Below are experts of layer 5 (counted from 0) of a mixture-of-experts language model. Rows are named router (the router's row for the expert) and show model dimensions 0-255. Each number is 50 + 10 x the weight over its row's rms, rounded and kept within 0 to 99.
After each expert's rows: "mostly gets" lists some tokens that are sent to it at least half of the time; "comes before" lists some tokens at least twice as common just after its tokens as in all text. This comes from a sample of Wikipedia text that the model never trained on. Tokens count by the router's weight.

# expert 2
router:43 64 46 54 56 42 55 35 69 52 35 50 45 60 55 53 44 58 57 37 27 44 49 42 53 65 67 52 34 40 56 59 53 41 35 71 47 50 30 54 40 57 36 49 30 44 69 60 42 57 47 48 60 46 49 61 41 52 32 47 43 60 71 67 51 54 44 60 35 33 75 54 42 61 62 42 53 35 69 46 59 55 53 46 41 51 53 48 40 29 52 56 52 40 53 47 63 50 35 50 54 35 41 50 43 62 42 51 33 53 51 59 36 53 47 45 47 52 36 57 48 41 69 63 54 63 51 54 36 54 65 55 79 55 53 39 48 62 56 51 39 55 50 59 48 57 42 35 72 25 54 38 57 55 41 48 60 28 46 58 44 62 46 31 56 57 59 61 66 40 45 47 58 48 50 53 49 27 45 43 39 51 46 63 44 42 53 46 45 33 40 55 71 56 39 67 36 61 33 57 53 45 50 46 69 61 56 32 53 57 52 42 36 42 59 47 44 54 49 54 57 46 55 49 53 58 46 49 51 52 54 42 58 55 48 50 50 51 42 53 53 41 54 54 39 46 69 49 52 61 57 28 52 41 39 61
mostly gets: "\n", ")\n", " |\n", ";\n", "\"\n", "_{"
comes before: "-", "|", "_{", " \\", "ō", "}"

# expert 16
router:45 40 57 40 66 31 48 51 51 56 55 61 54 46 53 24 50 63 41 50 42 36 57 49 50 56 41 49 39 36 62 34 56 41 61 65 38 57 54 47 39 51 21 55 36 46 68 49 43 55 53 61 68 66 40 52 56 56 64 51 69 48 63 41 49 46 50 59 40 45 49 42 48 45 52 39 53 50 72 57 67 60 44 39 23 46 41 42 62 47 44 70 43 49 45 50 50 56 41 69 67 46 66 34 53 37 43 53 68 56 53 52 73 64 55 51 33 38 49 47 49 46 55 46 39 65 40 52 44 76 73 46 54 69 44 57 63 37 67 59 51 46 36 68 51 66 38 46 47 45 40 57 41 49 44 45 43 47 40 47 40 47 43 54 46 51 40 60 60 44 36 54 65 44 41 57 52 52 56 53 67 45 72 54 66 60 58 52 40 45 33 49 57 50 48 49 50 53 53 63 58 40 46 60 40 53 57 50 46 70 46 52 52 53 49 62 48 57 49 63 46 67 40 64 62 45 53 39 64 35 57 53 46 46 51 41 58 77 55 55 55 63 33 38 42 64 63 42 56 53 56 51 49 46 51 48
mostly gets: "′", "°", " km", " kg", " cm", " FRA"
comes before: " |", " |\n", "0", ";", "1", "2"

# expert 6
router:40 45 45 45 35 57 64 60 55 51 43 41 48 56 36 53 45 57 53 39 51 49 46 43 51 75 39 21 54 58 49 28 41 52 25 56 46 48 43 49 32 46 58 44 38 60 39 45 46 55 44 43 91 68 31 43 56 45 61 56 41 49 54 45 37 59 53 54 65 52 52 49 42 54 58 51 60 31 50 45 55 62 52 50 55 38 40 28 35 56 51 53 54 34 54 62 57 49 22 56 70 33 54 53 57 40 47 72 45 44 55 43 39 61 39 56 53 50 37 44 50 68 34 49 39 50 47 41 41 64 45 48 59 54 43 50 50 42 51 57 49 56 49 29 54 55 42 56 40 46 51 37 48 54 50 53 46 37 47 55 40 69 43 49 38 53 44 36 37 41 49 55 64 60 44 55 57 51 40 59 49 42 49 57 43 49 49 62 26 55 62 59 49 60 59 58 57 38 41 49 24 58 54 56 83 48 53 53 49 41 56 47 40 73 53 71 52 63 56 66 65 64 54 61 46 42 52 39 54 39 59 52 56 67 56 61 52 59 56 50 45 45 44 63 64 55 53 48 43 51 41 46 47 49 47 53
mostly gets: ".\n\n", "==", "===", "==\n", " In", " |\n\n"
comes before: " the", "==", "The", "===", "In", " a"

# expert 18
router:53 51 54 50 46 64 46 49 69 59 53 44 61 40 60 35 55 56 63 40 46 53 53 59 55 65 51 44 35 39 45 55 48 55 61 43 17 51 48 45 44 49 41 59 47 35 47 41 53 21 52 38 52 65 41 47 39 50 47 65 60 58 51 45 52 48 44 42 37 47 37 52 51 33 54 51 54 52 54 67 41 67 54 45 47 53 45 43 35 46 53 76 31 58 31 51 50 41 53 47 55 37 53 43 40 57 40 44 42 49 39 46 58 58 48 47 30 37 33 54 40 56 49 37 52 57 49 55 46 51 56 66 50 38 62 61 49 59 48 51 45 54 52 48 48 43 36 29 41 49 60 50 22 65 46 46 47 33 34 43 40 70 47 47 50 41 38 40 66 62 43 41 70 42 47 45 39 38 49 54 55 35 48 50 62 38 50 78 23 28 65 56 48 66 68 46 52 44 51 55 54 39 54 54 54 37 40 44 36 57 46 49 46 51 60 64 36 41 56 47 46 54 47 69 47 47 64 46 39 45 48 54 43 48 46 51 50 57 40 74 51 38 57 48 56 42 62 51 22 42 56 35 44 57 33 55
mostly gets: " ", "–", "201", "199", "202", "198"
comes before: "1", "0", "2", "3", "4", "5"

# expert 5
router:35 54 55 36 75 53 42 51 40 56 50 56 46 50 44 39 55 56 45 73 33 36 64 35 44 61 51 49 40 56 47 46 36 42 44 55 26 57 44 41 46 50 45 48 55 43 55 55 57 40 55 55 37 54 65 33 49 52 63 52 63 61 59 51 53 93 51 47 53 54 36 61 58 53 59 52 34 53 55 67 52 67 43 45 41 53 41 52 42 51 53 43 49 49 54 37 56 84 51 40 29 46 51 47 47 47 57 61 43 64 45 49 52 67 57 47 39 43 55 40 69 50 55 49 47 34 43 53 47 51 37 46 61 44 44 53 24 46 22 50 43 53 37 53 47 41 54 51 67 57 34 35 51 54 59 49 63 48 53 47 49 53 43 37 35 51 60 46 67 52 50 44 72 55 36 56 57 45 46 61 48 58 48 56 37 37 61 63 40 49 40 45 59 53 45 46 45 43 48 51 46 49 47 55 52 52 45 27 67 56 54 47 27 53 52 46 52 50 52 18 52 55 39 59 45 35 46 44 43 36 61 36 58 53 55 60 41 63 41 57 40 55 42 36 62 70 59 40 49 45 48 64 54 56 49 66
mostly gets: " station", " School", " album", " group", " city", " series"
comes before: " of", ",", ".", " in", " was", " and"

# expert 23
router:46 46 35 51 80 58 66 35 61 56 34 50 52 55 35 48 46 51 62 62 52 50 55 60 41 51 62 36 48 25 33 49 51 55 44 34 51 47 54 45 40 49 39 52 52 44 45 61 46 54 44 42 44 41 52 31 53 40 52 56 54 54 68 46 45 48 49 42 33 40 59 52 50 43 53 45 43 43 49 54 56 57 37 30 52 60 50 49 50 64 71 63 58 64 60 38 48 40 61 63 63 52 40 57 68 56 54 46 56 50 60 45 58 78 42 46 48 46 54 51 49 72 40 52 56 49 31 62 36 43 42 42 42 61 54 60 36 44 45 42 54 61 43 56 41 47 51 44 72 54 56 38 41 63 66 33 44 59 66 57 42 84 57 46 49 57 35 50 63 49 53 58 49 56 39 59 62 50 40 57 64 44 50 47 58 40 44 55 31 33 54 39 47 45 50 45 42 43 61 52 41 42 61 55 56 62 26 58 48 50 61 49 56 58 62 49 48 42 46 54 51 66 49 59 46 50 56 32 59 45 48 54 53 52 49 54 44 69 54 51 38 59 37 48 39 65 39 87 37 48 44 63 57 22 46 51
mostly gets: " American", " known", " States", " British", " US", " national"
comes before: " by", " in", " to", " States", "\n", " as"

# expert 12
router:50 69 54 47 61 62 60 49 54 57 55 41 42 68 62 34 22 47 33 43 47 29 47 68 56 63 53 33 47 67 38 65 55 50 30 60 37 50 52 59 66 40 54 45 41 36 49 43 53 49 32 46 50 47 49 46 55 53 42 43 43 33 52 46 58 50 50 48 44 37 57 62 63 53 55 52 44 65 47 46 55 68 66 37 38 50 43 55 63 35 62 58 61 37 53 37 62 47 41 50 65 50 64 48 62 46 50 52 33 57 57 57 66 47 61 53 49 53 38 44 41 45 50 28 62 44 29 57 56 39 45 52 61 35 41 61 50 60 70 64 43 55 51 64 45 58 49 42 35 50 55 40 46 56 50 46 35 40 41 47 55 54 50 40 44 52 57 61 34 61 43 55 79 48 54 57 50 53 27 57 58 44 50 51 38 49 40 55 53 40 50 34 48 43 59 44 64 46 38 67 39 28 57 53 67 42 39 49 61 46 47 45 70 62 54 52 51 26 49 25 37 54 42 58 42 38 50 51 57 56 49 32 53 56 46 52 39 45 49 52 24 50 39 44 53 55 49 61 37 54 59 37 59 56 55 48
mostly gets: " against", " at", " into", " off", " near", " around"
comes before: " the", " ", " be", " \"", " -", " have"

# expert 20
router:50 42 55 51 58 51 53 64 60 57 47 49 55 55 49 46 42 42 41 53 54 51 50 56 34 53 42 56 42 51 34 59 33 53 41 57 50 61 39 40 40 59 49 49 42 54 84 41 42 49 58 73 58 66 55 48 47 59 61 55 55 53 53 48 42 62 58 63 39 47 52 63 39 53 46 48 39 52 59 48 46 48 36 55 33 41 40 49 47 54 59 57 50 48 46 54 49 59 35 19 55 50 52 46 65 57 47 33 63 47 31 44 38 69 43 56 46 48 62 36 68 55 53 64 39 59 39 64 44 61 35 40 53 60 42 49 29 66 45 56 40 54 42 57 52 59 54 21 49 45 61 37 50 42 53 59 42 52 30 40 57 38 44 33 33 49 44 59 43 34 52 53 65 42 41 43 42 49 42 65 60 41 69 70 50 34 50 53 52 45 42 53 46 47 57 39 62 50 52 50 47 56 58 51 47 17 48 24 46 70 53 49 47 73 54 48 38 59 43 38 48 47 40 58 40 59 42 53 42 40 55 52 38 48 61 63 49 48 43 47 46 44 49 70 47 60 61 65 52 47 60 59 73 64 58 70
mostly gets: " round", " %", " Votes", " FW", " front", " check"
comes before: " |", " |\n", ":", " /", ";", ")"

# expert 11
router:26 59 44 41 42 53 83 30 47 65 41 56 50 48 57 39 33 39 47 65 58 58 36 44 45 67 39 35 45 52 49 49 34 49 53 28 39 48 50 55 59 49 39 60 28 46 54 57 56 40 56 49 62 62 42 53 29 43 53 54 55 48 46 53 40 61 62 40 59 64 47 58 49 52 37 49 61 41 53 63 45 45 47 46 39 46 55 54 48 44 69 55 48 53 18 57 58 54 36 57 59 44 54 41 42 60 46 56 35 66 45 45 51 45 53 54 45 37 51 47 52 55 47 60 47 52 42 49 46 57 45 52 47 57 47 45 53 50 38 51 51 61 42 52 32 55 56 61 42 52 30 62 46 49 36 56 50 55 67 53 55 60 52 48 61 44 38 48 52 44 43 53 36 58 53 49 64 50 29 39 41 26 57 54 42 33 48 56 29 66 61 29 58 58 51 47 65 60 38 54 40 51 46 51 64 50 45 22 64 54 44 58 75 58 52 59 46 44 47 51 49 48 36 55 66 43 52 51 60 45 54 39 46 46 61 50 76 62 56 53 32 51 58 50 77 51 42 64 40 59 61 41 52 43 47 71
mostly gets: "),", ",", "\",", ",\"", ".,", " Animalia"
comes before: " the", " and", " he", " which", " but", " a"

# expert 17
router:27 54 54 62 46 43 45 55 54 56 43 36 52 46 57 42 44 63 30 41 47 53 48 55 49 68 56 50 48 48 51 41 40 55 43 42 45 61 39 36 39 42 56 37 49 37 54 53 53 53 42 64 43 54 59 31 54 46 62 60 51 39 66 43 54 74 49 64 40 43 60 48 50 52 60 51 57 56 46 51 55 52 60 41 24 51 50 46 65 43 49 69 45 35 54 50 55 58 56 65 54 48 46 43 91 45 60 45 47 59 59 54 66 43 52 52 52 47 48 29 44 69 62 51 60 56 51 66 45 43 32 44 58 47 44 53 52 58 58 40 63 51 51 35 55 59 43 38 39 40 36 43 43 56 66 47 54 44 60 47 46 54 43 48 51 59 49 60 34 49 35 74 29 48 54 47 46 50 51 54 45 57 75 44 55 44 49 42 48 25 36 53 69 45 57 53 54 64 29 64 54 52 50 54 51 59 56 59 46 38 50 47 24 60 40 52 41 36 47 29 56 62 55 44 52 56 48 41 39 36 43 51 36 50 69 55 42 66 48 48 37 43 38 35 45 56 64 73 37 48 64 48 50 47 51 69
mostly gets: "7", "6", "4", "3", "9", "0"
comes before: " |", ":", "–", ".", ",", ")"

# expert 21
router:53 45 57 38 55 45 63 58 78 50 47 45 34 62 45 52 46 46 50 79 47 45 45 68 43 66 45 60 55 65 54 56 50 45 45 53 50 50 50 57 62 62 43 44 57 49 48 42 44 49 52 44 49 44 54 59 62 14 53 60 48 64 52 59 45 71 55 46 59 47 48 50 39 48 31 38 68 65 45 35 41 36 42 37 49 59 54 47 50 42 65 59 33 44 50 38 53 35 59 56 52 41 51 58 40 47 43 49 55 37 34 52 73 48 56 48 47 48 34 52 46 65 46 46 40 54 34 47 44 73 36 53 51 42 51 57 46 38 60 42 58 50 52 57 42 48 55 64 63 44 45 56 26 64 40 38 49 44 58 42 37 48 47 57 42 60 54 58 32 34 51 47 55 45 39 67 65 36 40 38 53 51 43 69 31 55 41 47 57 55 56 49 55 39 47 45 64 63 48 47 33 34 44 47 75 38 40 64 54 59 49 56 70 77 54 73 42 46 45 33 55 44 53 58 49 53 57 57 32 53 69 46 62 59 44 59 55 42 37 57 57 46 53 40 58 61 48 56 46 62 61 47 57 58 54 45
mostly gets: " is", " was", " are", " has", " also", " as"
comes before: " a", " the", " to", " an", " been", " not"

# expert 14
router:50 52 52 44 46 44 51 61 54 62 59 47 31 60 43 48 62 47 47 51 46 47 59 50 29 57 57 46 49 35 42 70 57 39 31 49 44 60 43 48 37 71 37 52 52 56 38 50 49 38 49 49 61 48 33 64 40 39 45 50 57 43 43 48 26 68 53 59 46 37 49 57 52 44 52 34 58 52 58 34 39 61 48 45 53 48 56 39 54 44 52 42 42 48 55 40 54 40 64 54 43 51 46 47 65 36 46 57 30 36 47 55 65 55 52 51 49 48 49 44 37 49 53 31 56 46 48 36 36 57 56 35 56 56 46 71 44 42 55 35 54 54 59 61 39 47 62 58 49 49 56 50 50 58 38 40 51 51 55 62 50 33 53 36 33 52 45 60 45 52 58 52 53 46 41 55 55 39 41 59 51 47 43 66 41 46 53 38 52 58 61 27 66 56 54 55 50 67 33 47 27 41 53 64 75 39 29 59 52 49 54 39 62 76 48 63 49 52 61 49 55 45 60 50 52 37 53 53 52 45 41 54 69 82 38 38 72 60 35 67 51 43 58 49 56 48 60 82 57 58 36 51 68 59 45 37
mostly gets: " said", " wrote", " went", "ating", " get", " make"
comes before: " the", " to", " a", " that", " in", " him"

# expert 9
router:45 61 52 42 40 51 57 64 51 41 35 44 54 50 55 54 65 47 39 59 40 45 59 40 49 47 36 47 66 50 48 52 50 42 46 36 55 79 55 63 62 54 52 56 51 36 58 60 59 36 56 36 31 47 47 55 52 42 59 54 45 57 51 51 41 48 43 76 59 62 47 53 45 50 46 51 49 61 50 51 52 45 41 30 52 32 49 60 57 44 57 47 37 35 45 44 64 79 52 57 37 52 56 44 49 58 56 52 43 51 57 37 60 49 63 74 47 48 47 47 40 41 42 46 35 73 47 32 47 36 42 59 61 51 64 47 50 66 36 56 56 66 56 47 48 41 51 49 45 48 52 61 49 66 32 33 47 43 62 42 13 47 50 24 71 54 57 53 53 52 36 49 43 30 44 69 63 51 44 26 49 38 60 48 50 42 40 53 51 54 45 46 52 40 47 42 33 44 41 53 36 41 70 58 51 65 42 48 57 49 53 47 37 37 49 53 51 29 48 52 46 60 67 46 62 39 51 45 39 46 54 35 61 66 54 48 53 71 38 63 60 62 64 49 60 52 57 47 44 57 44 51 58 61 67 41
mostly gets: "ini", " Brown", "berg", " Smith", "mann", "ius"
comes before: ",", " (", "\n", "i", "us", " =\n\n"

# expert 3
router:35 56 43 38 68 48 54 36 68 48 33 52 49 52 44 51 33 74 30 67 43 47 66 33 46 56 53 50 51 57 30 48 54 46 64 39 45 71 39 53 34 53 51 39 41 37 57 45 47 49 42 61 52 52 62 50 45 45 57 35 53 57 95 56 43 62 63 56 32 53 55 57 56 40 49 47 39 65 67 52 51 64 31 37 49 66 20 43 69 53 57 70 48 45 54 58 69 78 63 44 29 49 59 50 56 57 55 48 50 52 36 44 43 64 68 58 53 35 58 45 61 52 22 45 45 59 52 41 54 43 29 53 56 49 60 58 50 44 32 25 42 52 49 34 44 59 49 54 60 52 53 55 47 59 46 58 42 52 55 49 40 59 57 44 43 54 43 47 54 55 42 56 56 58 51 58 48 45 54 60 47 35 54 45 62 44 36 58 47 50 41 51 50 43 57 48 28 48 63 58 52 53 46 57 53 65 66 48 54 45 54 45 56 48 51 57 58 40 41 39 55 60 53 47 48 50 49 49 48 47 55 55 61 51 66 41 48 47 60 48 47 55 59 49 73 53 49 68 48 51 47 59 47 51 45 57
mostly gets: " University", " London", " Street", " York", " California", " Angeles"
comes before: ",", "\n", " (", ")", ".\n\n", "\""

# expert 22
router:59 36 58 30 50 48 51 59 45 61 46 48 45 33 38 35 41 47 38 49 19 53 49 44 38 52 56 42 38 26 63 38 49 55 45 58 35 59 57 43 45 44 29 47 60 50 60 64 40 54 45 48 30 64 53 45 55 40 63 48 48 47 50 44 45 80 51 46 49 34 51 45 57 51 47 50 37 62 53 50 42 63 59 54 37 47 28 50 37 51 56 65 48 51 47 52 59 73 46 54 49 40 42 33 70 59 48 52 60 45 42 36 39 60 64 57 34 46 52 41 51 48 60 35 46 40 35 49 56 48 36 36 51 44 55 55 45 59 42 37 53 54 45 18 46 59 48 53 65 33 48 35 53 53 57 41 50 49 65 40 57 62 57 58 42 61 42 43 52 35 56 51 65 60 51 67 61 43 47 53 46 49 57 53 53 56 51 62 34 53 44 41 48 58 64 58 56 40 47 59 47 47 50 51 36 47 53 35 44 32 53 48 58 79 39 41 49 59 48 44 77 52 53 57 47 29 50 57 45 48 56 47 66 47 51 49 50 54 45 50 45 38 38 35 68 62 78 61 35 50 44 58 56 56 38 56
mostly gets: " years", " several", " many", " people", " million", " century"
comes before: ",", ".", " of", " and", " in", "==\n"

# expert 7
router:52 46 53 54 57 46 59 27 52 56 55 47 56 48 57 42 50 51 59 82 54 47 64 46 43 51 56 22 49 53 54 44 48 47 52 41 53 63 44 34 29 52 56 42 39 51 79 60 42 55 61 51 43 58 54 59 49 63 60 43 38 54 51 34 62 50 67 69 64 42 57 56 32 53 70 42 58 54 55 55 66 61 63 43 54 40 44 29 33 35 56 46 55 54 39 58 54 61 53 43 58 36 57 41 63 67 52 53 46 44 41 51 44 65 50 37 42 46 47 35 53 36 46 52 58 61 31 58 46 45 65 54 51 43 46 48 56 45 51 44 38 45 46 41 51 54 37 22 52 46 43 53 44 40 56 43 34 32 41 47 54 62 49 60 48 46 65 65 40 28 44 54 48 51 40 46 65 42 38 58 35 48 54 56 31 35 49 47 47 32 43 45 52 40 52 56 56 60 60 47 52 45 52 52 55 52 51 47 31 55 48 40 61 83 39 50 44 40 26 54 45 37 45 69 54 58 43 50 70 52 65 40 49 52 57 59 56 49 59 48 28 62 53 58 50 50 39 52 57 47 51 37 54 28 50 62
mostly gets: " December", " April", " January", " August", " October", " June"
comes before: " ", "|", " —", " −", " +", " –"